Below are experts of layer 2 (counted from 0) of a mixture-of-experts language model. Rows are named router (the router's row for the expert), down (a neuron's output weights, with its number) and show model dimensions 256-383. Each number is 128 + 32 x the weight over its row's rms, rounded and kept within 0 to 255. Numbers have three digits each.
Before each expert's rows: "comes before" lists some tokens at least twice as common just after its tokens as in all text; "raises" lists some tokens whose logits its average output raises strongly, later layers aside. This comes from a sample of Wikipedia text that the model never trained on. Tokens count by the router's weight.

# expert 27
comes before: "-", "|", "\n", "==", "The", "==="
raises: "\n", "---|---|---|---|", "|---|", "matic", " Other"
router:127134120024109062135071147100148139148097174130118106142117151170123082133144142118142101125119099104158091148204111077148139166033161168102072056183137154046107109122128108108163161102134082120141113139124106099154126197138066160124124110089057132136123138133108086174150112147065139157166141146065133118131150150135072100123143131099099121125088144103119141121164101133144179123137
down0:142116122153138123147094150092121165138121135110100194100100093029138069144116036120103138139115080099138110070094151139087059089118081112183180123149096096126131218087180157112113114118119111113132056091172095135147174110141071123114141147136091144127130099096085152156130148110110128180098146126076090189119110131051089118126131101115162170118121118141070123073111159191078161140170
down1:142146158200154118124127076160192139168163121179127119226140179135166123149164123178049122105139086154103037096073137086169105120156143158122155093138118066096143139152180177150061109150134096123151106130159091181094056143098097182142125155108166061081087093121185144201133093102105176123093209151156152146112117094185136161163137135082126108101130076186158116135096168133091117094140
down2:111143180125096075128120167133186099146117094119092156157083143187060159138123108111165114099179142137222141151092154111185170093122116159137091122131141231094155079111166099084166139073103096067123153148167092125140100123134138128143133098187099156111127161087089137117092137090152115137179115102094138153138141117108156169111112107120152185131084084116137100159087055099130129127128
down3:105088098081195137105118113126134165172102120130113150147107095119081083129094125153085060090124118168144158136101120162178107155151149200144095167160142157099139114106035081080148120120132143103114088095112131059191208189123126162104132173075091142117088142106148096182161067128182089137104160140123144075092114129144069087115171083152135096138165130074167129089163028172107123107133
down4:098093140122133212120146182028142093159140131155146133159091082146174174121154171154143158104149174119134095100117043160102124157112135128169114107149184130117126148105142107065135155139139138172130086160100101140206107138113130118157171100079138144139161136103125086103103112107072153111146173146149121122097135117127134162130077159118082127097122144114079114073157115131174090142175
down5:161122165159096117118115099204134086111150147164060146103112133119142104129134127134131064108191085168151150098084136121150123066130092143145157124076140142075179112102139114114148172166103164095157096183136176128130140107106121112063111165160137148086119147091139136157166142103110160171137163185124159177096159111183117122083095155048100081113190113210084111089153131155105128116165
down6:137172136124110162164166151108121146129086119063128156145123070127115172107124167188148115085136118168110145110115109164103158080114165096065151094113160138098150103111145048120116131102149161110087109157116072123170109082168118134150149140154107168103117173090090133116162168130155130065135175088112126099130133148111123098107133099115137101094084120117111163119114156145102098162097
down7:082115120168129089120145097167156090111141155143039117163138087158113120150055098087139133148097141121126172134155113163116108132104152190100145130147131087134168173099136106166200163151167149103108127103145086125145151092125188093143110107088109133094091171078164175151131201149152075090141071132088090123154147074115149110123086134064104091139151155159130128094155178154155100202120
down8:129116117101154117154160097098102148082136070126202147117122037102120209095160149070147135145150112125102164080132117133090071190087131088158190112092138125102092140068134161170113110174158110140093061164079126142107143196149168089131119087137130077161144079150141137039163134112190125109118080180144074175109130111194080113137099147178141100138115107100135156072135163122103125143128
down9:168109084141110136195063116116098097138084126062170118122100104158160164107093151120138151130167153090121147150103135124113135116123121088192168126091152100116091119121055169182183160112157105140143141092150123142141154143173194145125076127111142169148117151105153100137162061146172128100065102163132118147151074117119150121182082160125122180109189121114134126142065119149139125125094
down10:156131131155123085194113107140095125109107096123088130167068092095073128153085162095145121087111135129110139102115081160133040102160125154166108169061186044147102089161079180116091119109156181136128174163129091164097121163120121151119126169175095088070147092128141113138149129102149104140115092126133140127142156118137066100113173123084136090108114136138115165112098161168078145151129
down11:078137112081148151083090101146204168111123165110161144143110142141060066096157115070078123101135090164155175128096082031147144144181115073124081115162154114134142090076159103098161167147121115142091126112099121096117129078096157117155148143129155110118149090148180065221102138112111146055092127145101152087079134159136100099136110157142106089149066097147066115140047083100232120174161
down12:088137178130093104166146144122154130121180127112146133138110123143125134165132117096140142142075123160052129130141130213130119179109122203085146123170082129161140162107161109084139173153093159170080086110095133161128151109122157093083098128162102080143127154164158123160120192065113174125170161133104176129194116161132132071126092179116100126180095082173131155178126128106174124123136
down13:093120133120146149141097175110152132120122091101086173121138118144142110172152134100127104132087167120094109165095156147143124120112137093166115063105132094111189105143141113067113175163067099172097117106191101131140189072122122121139098111133078107088090112112146115113167097125124094107159144098108158103134130150132156075134131112129103135098160159142164177078071155117107111150217
down14:133115104106157124094144082162140120095081129109114078083153176135107171099177111148130132128109161045123150138148168173110205141122126065155108147157126175088121184086112130133121158149163152116118180080118105146122142063197084183161153175119165140091118093069140151101156128157177135103117080099110124162153166205096124121101088138092112115091146134067058104143069134119135134207164
down15:089121162130096110102069137106145140225100222154100106115119133119119122130165139124116143140126101137188076150143137097187145126061142160113134127153082106168140131065084124101147043123106118184091048164185144114127151145130145166137111142152147131113110203120077160133118088185174079084161057164124103110103065135131160136131108127082110165110134069175165134120103108189111099094115

# expert 6
comes before: "\n", " |", " is", " and", " =", " was"
raises: "\n", ".", " ==="
router:155109131156107130147188119086174140160080143106135123104129132133140130162131140150156139123101067124160132161205119128133122093151185135125109057098112126103113091166070129170077112121118099154122096077081189123080172170090141139130142107090142107160134133132166083156137141123123239156186165108108112159114123117163123133150122138126108110172075134124168110073113095149101106112146
down0:155122176098156159185093101126140129142114135150059142182083157093159142143081164148077186093067142132097105153099141121128153149140148119110092154144115119158125112092142148115143088114086166096148170199144114159168129137155191177142142142087142148068124121156126066182095157162122143176166127123128083094161177123132131112077148111150110203124117080152109141103161105068140146108079
down1:078135072159156154141120111173189136118156125129113121125121142128072132159125144082081112133121142102128122106127131169111122084145184136129091147123145173102051116106161123033108085115174025089142248134142169099113116135113124134130140093110132202123080117126136105117148067098137160138093111103095105110033135176084100181133087127123127095184151172127116124128156125119108177055130
down2:131182105155094112176158157092137130148174126123099169146106129184131144096187094117156112123162134188133087139138085141065111112131165196126137135105096094121142129098115133147126140142095102115123119125115062107105135083147168118109141069118140120128155071144079113052090114163177176119118098167117082055090114111174155165104153154107135139196150129105128150104131094146155183085141
down3:144194094116117138128151160111096161153100102168186154128115149105144098145120214098127128170132104062120178168169054159062161188137103118121161079125091109115141146147106083161125124130117097147124130151084100140105140170167162099192141119139111107097147149212156119140160160115146079126152110170158115160092121139128092128131127147110131219161099211147105104127126114127162191175142
down4:084089130131193121092109134135134123145115138128111111134138124095186082122090131095082124152159134147139091114128117098144150108137154132104148122117153169107091116177112133130124099161110081131120111131166120144127115139158164108051156157064155126122099152185151087121057141140117127053109155141077124113120207145107137093135120083073088160135090134098077062154129154172127142130181
down5:127110179117060142170128100114118107148135155141131122095116158111122188122162132133142099111125067125063101092108130066111090095141166156120122155159123092122086103110135134094065086047141124100187101175092134119110146146137129140094182042200099072124105132157110133140124105117164139130169123139111090114112121159183107137147131115119108049152087134160148134131116059149138156142084
down6:109113133147081109105148144099120136150149149141154116110100149094172098110187121149126164076138054133114155113144109068133049144106173157104100169177174157099103088155156077121179115086099177177137102143145150148164153119083128134068180150087105150116159122142121134125138149162124154114176098159171131110038138173131039100078169110107073099166164116123150187131100157148116134133091
down7:144092121138121180093116153184094112111133095146056126135137133141094124082211173076107177086109093161079153136097203085090140139076131131136120137052160142127108155122117099117171126167184134137123147122142157108069098105095122139148109115099147153060125120140088121111122108146133117112071113082099127104096159100065194142087148112128125170120144122150052191095154127086135130163154
down8:157099141060126106119141134117121131102104148113116157134103123094112170061137118115154116042116177062150113075103136130077140134102134131170085130172132124132156161088183177081173125173077158140072110156143178112134066152083172140112106078131098126153168106115120115117046107218152128090122162139116123126118140148105097151093127150160077123110128086119150142100195137127147118117094
down9:208145126194140100111110089141167186159182093174137171096138149124081142095100089180163153225155105163112164161137129108173145132083134149139115082189115184139163092162109151167093162087142102091123131131126155140135145137156132096055116135131154099141151130074064093152158134090104118119171034132105122111114159113123134128179116175076117075092155070154118119193134126124144165177105
down10:143143035118092085118087132126158134085148157196151080135169104138155140111130164143124140096191101144090102178141179105111153098160082149143137067171157137082198100181102142133144162120173081195069142103094137096120128118145123179115148154113123173081158158164145123084144118177107099134172136148154133074145173052136094144153097121114092147132135165081087162171135126141116115091120
down11:181158121126097110170150131161098129124130105139133112151131118083101126146149110099178196137180100115097153097171071161120102154126136096138116112158120110095182135112178132122143112111163133099110157137116124181103173183105068120141204139128135171142140145174115127057132163119158063173121098148112151118118181120244151137115148127111151142207100144064144130131101129173141086162105
down12:172172101155154132105120111125155096115120102112105107108112142121132124089099145111151120080075144183081141130085174087150059082142151107136113118097099131132122128135064114140128091107064116148085153133142145069161108146185118133124162108102062127132128157134107117113142135102119163137157153119057133110125109134173149126122146153180116094158112062115128104140154098129068117099110
down13:140159138193137162102109194118120157127189137152187109106134104078153130129151118136095146084168094181148116112056114182062154195095127185093114133193134150154071180106119138113101107111104101126178139200142100188143113082132080111128119168076075199047154132114100150120119099134153082084094104157167105124090102153095119091170125171084106137085143091043095136146099135124139216085098
down14:129080132119104078121155096146162127074111149141088198093074121156101095182092125100100162086202174120127112154157145146135136147079178110170157107119176114130098114126083131093109121088051082103105171090129158140142109162113129109112109141086189147114126076145125157156103139143102110113081130143129110141151114221136151175125136107144159080157108118135169120115164086151168165137130
down15:122082122112087154131051144118108121080113100155151171106154132076127123154106121114118085126087152102152081080107108083137132187208131072165164111201123094113157155123105094057156151119079121150139150133117135137139103153098163102132100115113164172159108173097103114174111089131163115134099066144145148104164100151080093131132129144114175151159125156093083174171139142143113153108133

# expert 54
comes before: "-", "|", "\n", "==", "The", "==="
raises: "\n", "|", "-"
router:119125122073114099157120165115103135141121134125135118140103174143126150074144149099147124144091122086098084165185131097121125203112146174105096102178157117088103154075094130115182158089120093139136125133109192099088096166133067150115098069058078113151156112134094110115145122133131120199155155150075162132150152180138092067118146115092098122152114111076080137117154147136132187102162
down0:137066159139143124210101106162119130089098143098160123111091187155131139133135129154155086183129126157069097106127122133114159115136139167134162194098123105074094131193061070167075160077184132138120152124127111125093132090088182156152140152064153126125179140099132131129108124149102163193133134176115108173102141109143152150132145128121159129173120100111132105130115093148071172086116
down1:102095117077164092148142158138143162150095103158123118185051145104125104130107129104085087147116155179159105094157161144080076141182124125139079116119116104113169084117181138127103193103163110157205088173152126107093115037106121124168135163122111061113104165103158130127137125106089159168144130132098099139169135129158112137169130095068161095109135147118193110098083102146158093139123
down2:174143145184158143112127089102076165144141114157092146094135112118155100120170131109116129116138148147149074094152132123119065115141213097118095119146108041140105141126104085166119063130163070154149103152185123110148148171084131153217121167101129126152088074088142149138162139142160150181139080158152086130104117144133135198133101085097123125155126128107172103078198143124137119096102
down3:090117100063134111100090138138124178136088102122191116109160074111171082108137212089119117157148105119163086116170043083171101146136114163107150080118147126068070130137106122160093167124142120155102177183149166171091154116138164129177072072133094126166132140125125106142043152111077107083149113114118167123161100096206123056140184071180082073116131192082120125127118119102129121128104
down4:113121089100112170122136150038103161153065134202128107087099120114132084180035181169135122106154160086153124122159126119097138104097171096135098110097133110091152162134141171145130126092104075124134103149137143112192109136135144073132124137110154146096178171119112141120147089153144096133108076094130024127133087107133113159169154132126142144147153141145125145091148171151099121217132
down5:042135124135070128180115125109117087211123134088104087149130135172178114110127100107094117142155183142115145141072112158129106116132106143194136107137122183190126108159104144154118154095128128130108131059169158138184130193085144117097192104159110094128111178165131137119152109150067133109166068126073160107111123095170132161149087118049140089120188134096121217034117112096145114150103
down6:093151130124100102163147147105147128139211150106166135172119134105126159155080096136123165097154154140097123130151131150073046101109145176123098058141122087159086150128147186152110125120157140134110104161115110106078108208077071117130158178114158112130116168168103123171099132128118103167206121151112085124160105123115106133166159124150148135144146139131162155160115129146145143136112
down7:132112124100096108085129089148154142122150119086086081146123131121157129124141197141119071137092134157109096143147120130099074052144111096183095089092107094143148064155131139168145136184186141092157101187117073120176144137104185138182091169153054110129128177086138090146141107082093115121143088094082157115153128175190110097113156096092101114146164126133197176113169166147087173150128
down8:118142162160195088187134152126138148115109102163098114160115147081088102127154152078126154070139182127079200094112143100124120086106143151121149105132138108114138079076087105146155131075115092102172115095079118092117108143156141140187174122082125139094155089134125110123192135199084122136130110060101196124114136119160106160094075161137098120068193161161109140124163130165152095146130
down9:134163149153129156180105142106188095198155164160145142143129181143129068146182100124178112108026092099144216114149162135161117117124161189129152134118144104166143144163176128114107153116125094110101142132125073164156146090074140137101103063151161070087087137145144110156130138088014179049104136095082127063105126132128133104165154136152119137145090081104156103163092084125134126109073
down10:222111091190102063098101188138139128087138130129130109165117121109110144076128224116191127170098141167153127114140070076138159139199123095153176095103108130137094163140113188157167139146135107125114148141153084159145108140149087154193134130163133103106111138117079094135161103135111105134158087085126116118207152134153096115138054083145137147135130103055117122161157166111080161158192
down11:116096132039157117121121109106137085142148095098090127161118117141116122096123096141133097109187076126190153150130212111115089149104085117080131147102122158118141117125097145140133095115170138161078157150112155142177143084142196130145143153111134103078102145130116129117139165086151079147092121138148160095161175151158096029119167064171095186066127170121155182167125163207176128139114
down12:095119131077139124114077111152087092164159157136123117148145153207138134108129132156111067096160140075115150171108165120045128115115112122159126101082130110090191189156111153164125155157133088133153153129149062149165188139122188122090150126073092087078124200163104109102113097133098080109094103149166105152137177108125186150098123082136132136128152172112104127115140177108093095131103
down13:147083077175145143149126146103111157105116120131161089123171164160105122110112113088114145187151124151160129135128166109079156201097167076112141120138073166113101105108077117183213157149129134136124149110118133149077100185137138101157133148106109123191144185107123127132124092087152099066134098105125148166117151145119176166181073110148147141116130165126106081146110090086147136173126
down14:073107140115167126126096142108206153114164207168134123130112140139164111090063156110156147213103141134093144111106129098152147192127094099139181190156098151076144092114126101119137169108110101090128109134108163098155192110137143116160142053084097161162106104083127112111161089125084074140136121178110124113085110096131088118172143149139142156136180132136091099130105169135124111108106
down15:088131103132202127103136144145115055118145093156098103166122095118172124126159137060090116134134152079148117180079113125111161108124164166185170123084151088098176074127135144142156097086134126156152140142162079093089089090127086182158123134138155131152136150122149142086124100129093131142108169135052135137124161145180191097173149134085097098132125203095102083120111093127096119089141

# expert 48
comes before: " |", "th", ")", ";", " m", " km"
raises: " Years", "%", "00", "+", " mm", "th"
router:124174109168093125173135110103087144127091200160140122100179106112148094127125115111132161201042137122100071059120100119129093107139094141159120170162106179148139147109133098183109109050093130179129132096157111074087107105110139138141125136125146079125132112156111195164157126133054071135135150145140113153095109115149115129121172146150161103164116128095104167197172144133079143115174
down0:129080159154084067119139151115071133089103197122111162106171089105168121190159158140124180159039117156100095095154117152145098138097164100121102127193097095100194102112138129183108141129119106106120074084164107130153074090162150178093154122165143094134082151173195158144137146142123108164102180141149125106132111124108114092119127141172152147080155098166128167142159110109112102072091
down1:099184149140124116111110151086147206117152120103127115106181057177119094159106113134056111091168108139106151084122162122146168141145169105138074143142079069101038118120087082082104091105151143136205063180122128093160097128133126152153149177116110126121105124117145110150107156191074116141139130139159143135150088139097111173147164133091128121175135084075104146104134138114116161125141
down2:125160105137154058110129159104089140088103167164117119059103149083146142133161097123101116121035151156148164086103094064111149086123108191143135085130140180120089161124129108100145158113143153185175101079126196047127135124101078097097111147148174127169133126186086115175151138128084114119124152104145075156130129156078089134153137138132108164098096087111125130185113122152124144155197
down3:084152097097139086109115128110093122153107176137145119156077131137157136110099135062134112142115182154130157156101094181120152138123134105174105098091122110148167160132134153157140121157162142084128041070105105064135078128156069129178150111073088064119169091110171126149121112152086159109160124152138085114108098060120082139137120132117134120130146067132161112098091188182137105147184
down4:079101131142119136110093108171123150186127088104117094156134146073106171164129147118126119156093145152121145114149181113143140173115134169125183177137157110142148122122104138123198170153175111113147138170117129122152202093182128133114117149151120095144147106141143104180108159079212130093133131138139118153162143176102178124083171154147146097114177188122134133122121190090115081157114
down5:066160100149186136160120066166098115120085095172084086119175059146166139144156199157141138150069139147164102100106070123121129081097185136134116141121122126147116130128155090113123102116120186161129179165187115160164099125119164122116154152137149139089119166140185165184192125098111095138088212139143160101136108135101137122065106120147135144086056128130095185149160155093142134141101
down6:179118207146096043154133135185150091110068129134074098094102142108136129113134139152147068143065148152188108123115129123089120050113118193048171145175122060148101116140136159172103118128130140144158133192135104095134203165134106114107059175171122146138088081116150103123118192107175103078103102092123194110126128166110158102111099173115164154144176101112196100119153087126156202121118
down7:113123145076133114189134130102119147155146086130157114132123155092171124174097164122131122103149113191104116079143101176113111150094114133153160180174115138142123139136137113148096131105103036125189168125097154125134113121127152138162122116198115131094173142117135135150173134132124144165151110076173087140097149121137136156191093139159132096063108142132140169155171110164147134126110
down8:095120095144169082116148143214118108112200121144155096145119159160147135156168163141125129115157114088161160141131126183182172090069137115097122103188182157083113075120151107119147140088170093156120113156190092149099088152162091108113163157196128058143150072126163087150137087163113160108116186120113138157136085104188145137164126131102104154171139138154082163112126121108133066117167
down9:114110162165151104131121157100140130131121102115092171106118133118166126113189130147183138123120070129135113107229176146128088059136116159130102116150088143126186157128124143094180132093051186199103125111103164084191137100128116185127150155050077140103124128188128112113064146129106111095129143131162127128115124063125133089112125130094095119180158072092137120119165146184154100168189
down10:172101122139134172121125148112151116127152087142105132137103182076099108154125120056108181081169129167100147138103159130146133180139142073142189105136141066166161154120117154083154139159196111102138113168093120139127101163116116145138068121052125171162121127099131056117079079121170150074118078127117112139149127180133148149132119073122117121063200139115115091116178118126138138162119
down11:122124127144126121102145148175145167115124128120134116079192145169134131169120072083139142114121055116040068095159133099085150101098151108164144043109138137158100110120062140154115093075194124119136162125166152165101136144098108138153141090120151083110138159131164123133116130096137149147136070186145143194064197148128137151180196094127110209127108135147173115109124080155158100177141
down12:151131144097165118175169073132164084135122091166161164093190167137061101154105135130148142144123109155106121134194201172148118165066062120130092115146114144178132124191106080117107155113152043079114130162117166154096117119180167137139063132069133148141107161118130141158066108118114088159149153117149162117122053095114073137118103101158047153138131152163120129121171145126140135188100
down13:135163109163102104112096113134106100118089118143120133056194123124163092144147146111149073092208140206099107136131096098130105134125110190103123108103108135125112173168194120137169162129118100084088159164092146136094095133096078174056075164103150217127041112114099140077112098090130116090138161104185147148112170126149122167109108150152121145048119139125152125081129154091144113080109
down14:130141147108190134158149144165138159161157096083124089111071143109126152166092156167123109139129135134138126139102185137073110099143155115107137146127140117144148138187147115134101126167047114137129106155119103123123095149146126087106131137159127088175122139177136109069102143079214193165131208201114100129102129160054120159145135093116126151123060139165136151135102156124117088154149
down15:114152100168176109152138115106157123117104116099157174127197167147170090126097069110152144164102168216122161135091103124156071119145172078185109153145168153171123139124145099171177111107162132109104078150141103148139115134132171113092102088122143050109074103167133091161171146106151110124123088158161083155151147115159044150123210092128104168134162080124047107183137114102081097248096

# expert 38
comes before: " |", ",", ".", ")", "–19", ":"
raises: "–19", "-18", "–18", "–9", "-19"
router:131125113140151093124142196115162145092103124099131080082147093099144133121139155121167117096066033104172090170223114167113126124114152110152096123059115134132110157131043102099121094097099089163101119128082171069155110121104146091145111114076115101144171152097135054105113107162080108148171132084102080147135117078091097069154136122141108109150032171145187155025137084133137082160093
down0:109115084165055104104104114119145130136107174141068094182106124126067127110137186100168114118160147116181139176058091141143108146174131107152120107142133105102105084168115197109165180137163126130154150116163135096113119132155091101120165143121119137080114111122131161159180125081154142064107086067111135105110115135134127195160129099131170120069155088131114126142139117131077150123104
down1:180092117146107108126106160181083095092106101123110092137149071088102161158090137114176135075093079159121153090106094155155205164113122125086121122164133115112085094129183137115157169146121161152087147139086118108198100051135134130120138141140214147152106184127180105110130134121138105104126132090131106187117121135095075107153096141098127150121093133112139150053179191073196091141131
down2:186145152100093129141119149122102115174103163113100087074153073163216148124108125120112161125161132076179118110150111131099094094102118121113118174123090111147122154128158158167118117099118126154105140118120138184115117085177081164151108056112184114123112091131108205131154150129133121129153146158099102094101152113087087205122128089131062176151139079105148111139108124145058154164120
down3:102137095102178119173103085128165196122141131110198165135110153092181096119128101115092127166165097132051061097078110154129148139085134070115167082157139183161163134101147212122106130155143079118121114144156123173144099178119125162119027151187131113136107121120105184202131163135099139186163108129136125096136208101125099146104076143079111128146133123103119115127091118093133077131117
down4:061144156086083162183106138087127118140169137135140170154109195127111104173122155167164117118139140123103112146115096123120116118066142117092154111126112130135135065122150113146117083185146109138116113146108096171149139167104231092143157118165212146125149205117142138146092151097158141094128083171078079097154136171151184150127134126112159123089171133146077153104142140064146130172097
down5:162181155128125135168166129145120175125104171054147110087096133118138135090119194116102157162099174151100096138096083102143139108155141119132128100175055139141096118126185154147153074199095191176144060145130137094100128099149140112118151157152125159149115182133090151127109114165105139114130125147128154134118107120096099162170128208175078167140123174112128104122153138170136077084113
down6:174071075122125152122129174142145154130144176087136122152133124179084094087142114146155150136115129140141150151076116172189093132161129132125111213139058172138123147136179163154202123202145110110157104156142139142165123121079156143133132161102190127183075122113130109176115120149130122087105160124153068033132140119083119140134080108066194131110134128135040120132156124122177107132092
down7:103101127147082054090150124163088107034132140082121059114156191137144129139115090128119064106161145129141172166164090105121147116152133175184131173118160176102148094095117158178102123177207135125161136102157112096089132086140182131126179101157099145099192125051144128148157107154112127082109073090191125136221147131076107103130158160118097146100120108109121089167096102125152122108145
down8:135095153113157115107131122140089129097123070133092109144163156117117142135115149184086110115174158088191102104133146085112119107158141208075151103115157121129164184099131156160070092154123128168112144167081177166171080106145158125113071085153166071129131100107139064106153119196145108153105161090217169181097074135108137108105162192082108140147133185130108126108187152082144188145092
down9:118184154180112151108106064127149142138131153112080092081125063145172136084106161210140179054099113133163078136081131106124135126176140103140116076162116163112129141121103087111097099177135132144107125079161080100227140108113166134118176130154155072115086126141124166136086142125137104133132135135103144153107096120132156142097125129072156143146086145163093187110171043136152131067121
down10:076151092093185174132089097103107132190198159145101178123137156089160134153094095105125132200111133160072116092129092152158113106126165095167134125168121127143167103106178137142144117121137082075089105103149146131075152136093170142124105139099129111113154147124135119137101154062107139114140032109156135109075091126087123158156120145119121136142175116120138105128173082119224089137159
down11:171096146111181130134141161168136143135152124146116112095137191111125102161134123121164106161109121088120127107163151116086189102131107146119189069155127138115112087052088130124120127115118136161089121108151139209074096145151124140148169159068187197143115141121151137125102105105167127104147136226127062159130078115095135165200059119104132126110124125140118138129089129171148152172092
down12:143130154062115144141150171121137164077111112143116116125121156116161095154162137134165199150160058104169171094185112074144147107172130139139127179132178137175091155158142091108182111076162092126118113126133127159152132160092159091125130119124049113070126114136186142159095118134112140089108183166143075157150115167155147128141099158142136128097132157099127123109116095119095183099125
down13:151128131154111094160139158150076103125120095143136105099131123140150134105090127079104098163103100127189144104098142100156115142088120140118142141176131173119101166099098092149147089085138105172121106070118090132107129096086179100119132099120092081144152129072054126136186111158106103115170119086108139175130146062163083120160143124155096146214136165169129116148140126146120106161079
down14:111147065135128071097054144208077176111161088135139111082112100116122150140141158158161085123114117117182108143200090140106130036107114133140102120090128134140130125114119120095120146079159140157145158104070114108099178131086159126140153136135079112144142125150199139111125165103126151164152161137169136073141098097143127118119139159152134139157058139149153147084198147125149115137092
down15:179112140127140120101143113111172149057106168131142157174148175108081117150116090126089137146176131145142201114186148140106127137153169157114126059158143137118116145084127154194103113105173119141136127127096123121163157179112120082121085092143118062089117031117152146171147136116153114138104112126157110150182149101120101197154139132140056124141171120113123149155172101193191171119098

# expert 21
comes before: " |", " m", ")", " km", "′", "th"
raises: ".", ",", "/", " and", " ", "\n"
router:138144117133075132144106137163047208130103148136088144079122126125106127120137126111134138139054155117065149037154059150068106091095043072146155101085115151194155202182158142163126135136130094172105110073153132075145129140131156116120108142101124151149062095152142150181138143112049105134122154125158116133127112122142118138118135134123157112176131113135145193161123123163119102138168
down0:069110115160129069134132145086111080100182052112140094100061109146131119160143146178136121122145090151151084107156111090184233116161155118149130093142151150088115088154116069111093124078164098127130110140105109101159164158148116136084148096111067140188150129120142165133127128107103069131121172128130150150118107094114124118072137170184148181076086159135150122120137130089120155134112
down1:126081130088156108132101115185143126154159155155124100118126157167057121117127112117161223116136133148195109129187150181090134087165118167163153135053141076117100123137093163097126141204145185048124083149063134086150143099112117198175158094050067142131136094133159104065085193150183120163126107095131152136148120179117087123131087154132137155126148080175145087137113100136083196125135
down2:232114111108084173080141167079139116153149150122073122161067115143149075096138135170105138129180097118142144147087194167180106105172182121115123103084092118126144109123101090149133071136157110096136147118106112157079107165127070162111149137099143159112199204118085114086150094157148192108054038108146098137082144144129200151124140087104084118163113101093122085121130155125129105200092
down3:133158086122154101140126134115078078173188140070145089123052098094160131117152117122177132147099171115132119139195155130166147108083147144184091123140072124098156107185095143164122154116104080081162139091162188058135200181204121138092101101106103098135167161161131103143113138099148184085136106153096110114092184118132118114133165120098102163197093200102131132207092099140199068132155
down4:170167082108113205061123138115127154157086118107124212102116135115151104169121142145114128191111111139091119097133097138146106171161104119118127139118103131133160179123172141199117135183090174146127156130098123176095097152109074170088154133114060154142125172136163142136113173105142155124148145134165155140115123075121091109143130121110120124103133127107094148153110066134122120115164
down5:129168128170100120176111102089102134098141187149069167103072054145151102082110117127088129115172068100179141144107143135138094101109182097078158121111094126138122128096162149150158097038088151079141190100079175179114106104135144202029193135139159181114143053146091090132135129142173036125167142127108131140101114106171140109129097190158177173152131048119172101136187102101089112136120
down6:164145168150142133193170108183067171161170142140155097123142089104140102131111169184103141124127137122137097169072210191126185126100205197133154199133184144116097104124100110141114093107119108145143071212155105147155137105138105170100123178157146131122112122114116091142117134125139056116083206135084083143120119078156122113141113108092099159135145117153111191173114131167134130121109
down7:133130193063122095138179122244128132153089092148155094111189126083198140120139120131119139114056162122074128094194104064105145130108110100104149098127134129127104099173142149115131138130169131087106131197200110101128141058128139126130144125111084093159129135144093092157202080122104184149186164155157092153109159137114118123128090102073093212131182144148126148120141115137135107130077
down8:088158133088101188144102154154071124103081151142101126123100076155146152129129129106116155138069109118079102121113044129100164150100162128122113089136145127146147131144151122087134052116132137147084146098194165105102120136124125119100087117129148074179116152094152092178131114098044110092140112185158082102087108084125138151111135133144112148150164108133124171119110085139194102152136
down9:080137018156129063117126144179091129138187123097085123143118138086138126121113140107203137130100201157152126101145160073106146152150123082153149127111132111131174147066100119127143164147089143118166146140115102170151107095124148167064110123118081091172078138171120157110120125127182115161161128099148131109102139124070077154094185146091197017128180114095134051145138149103090138140107
down10:137126136162118201123142119128124138112176145166074121154107062146186140113107169144148095090056126133154141098104124156145126098082122132140133057154108082118164096147177088085106134137163153162053165112186170119111083137092123114004134179148155138160107148132086157128141153156122102162109136098096164101099095076157126162113140112089197109102120106166166163210124113119128098077100
down11:165081083171126090149069104162171125128186131090161102122121100144144153125145184177145175162128169143116143169118125103160058095133155128108145173098176190026124105110129146125118104148136196098122130189115062128168199171114120137112128137142172077097128169120132143221068101137086066101102127168135139120169118094108106096164138139119097163130104155135088108129124086170144133179107
down12:142113156117161067112142134097115123115096133114099178114144097125133121116123128092073087139107125102138153134113109109112124122130106122153119131166144140105151160087113058151151118137113224059088144135129174107185122134095119135129133164097139163115068115105209094163130139114160143174160169108169104164190155135156127106088156147108175109187159094095088088078138131116100135223122
down13:136154127101143120149137186129134112106155124172059091142152155164103135177157095085139050145106194095168178107162087079082106130121055137161106144189100142171145156123110118167065097139168149128113164154186187092107121082082156148119104120149142144165076106124067132082093072132160106115147120063138119185144125155151110119151157181171076124090092127090151102128144149149168054142123
down14:070117165130129101102168105176165178169130102162103089131134169133155092178146157186135054092127163133107128189137136158096161126074147151079105140116140078156104098117148086110086141099142087173178140109133139118079171139117142117094163161170128137108028100116127142185126142093210130160086179082133142108160098120102160066110137128113153153157125120125173112097170160122129149043181
down15:130178121152146158154138097138151147124149132144145116126144167125135164165117098137073180174125099150126120134148120122142092167115158121107175174129151176144130112145138136071152112113172090173129152143135117075095106141135083091109094077080105122181113092125159070099172147100131119146168081146133162093116185154074109143078147097117108127054153158092144104184183135122155140144086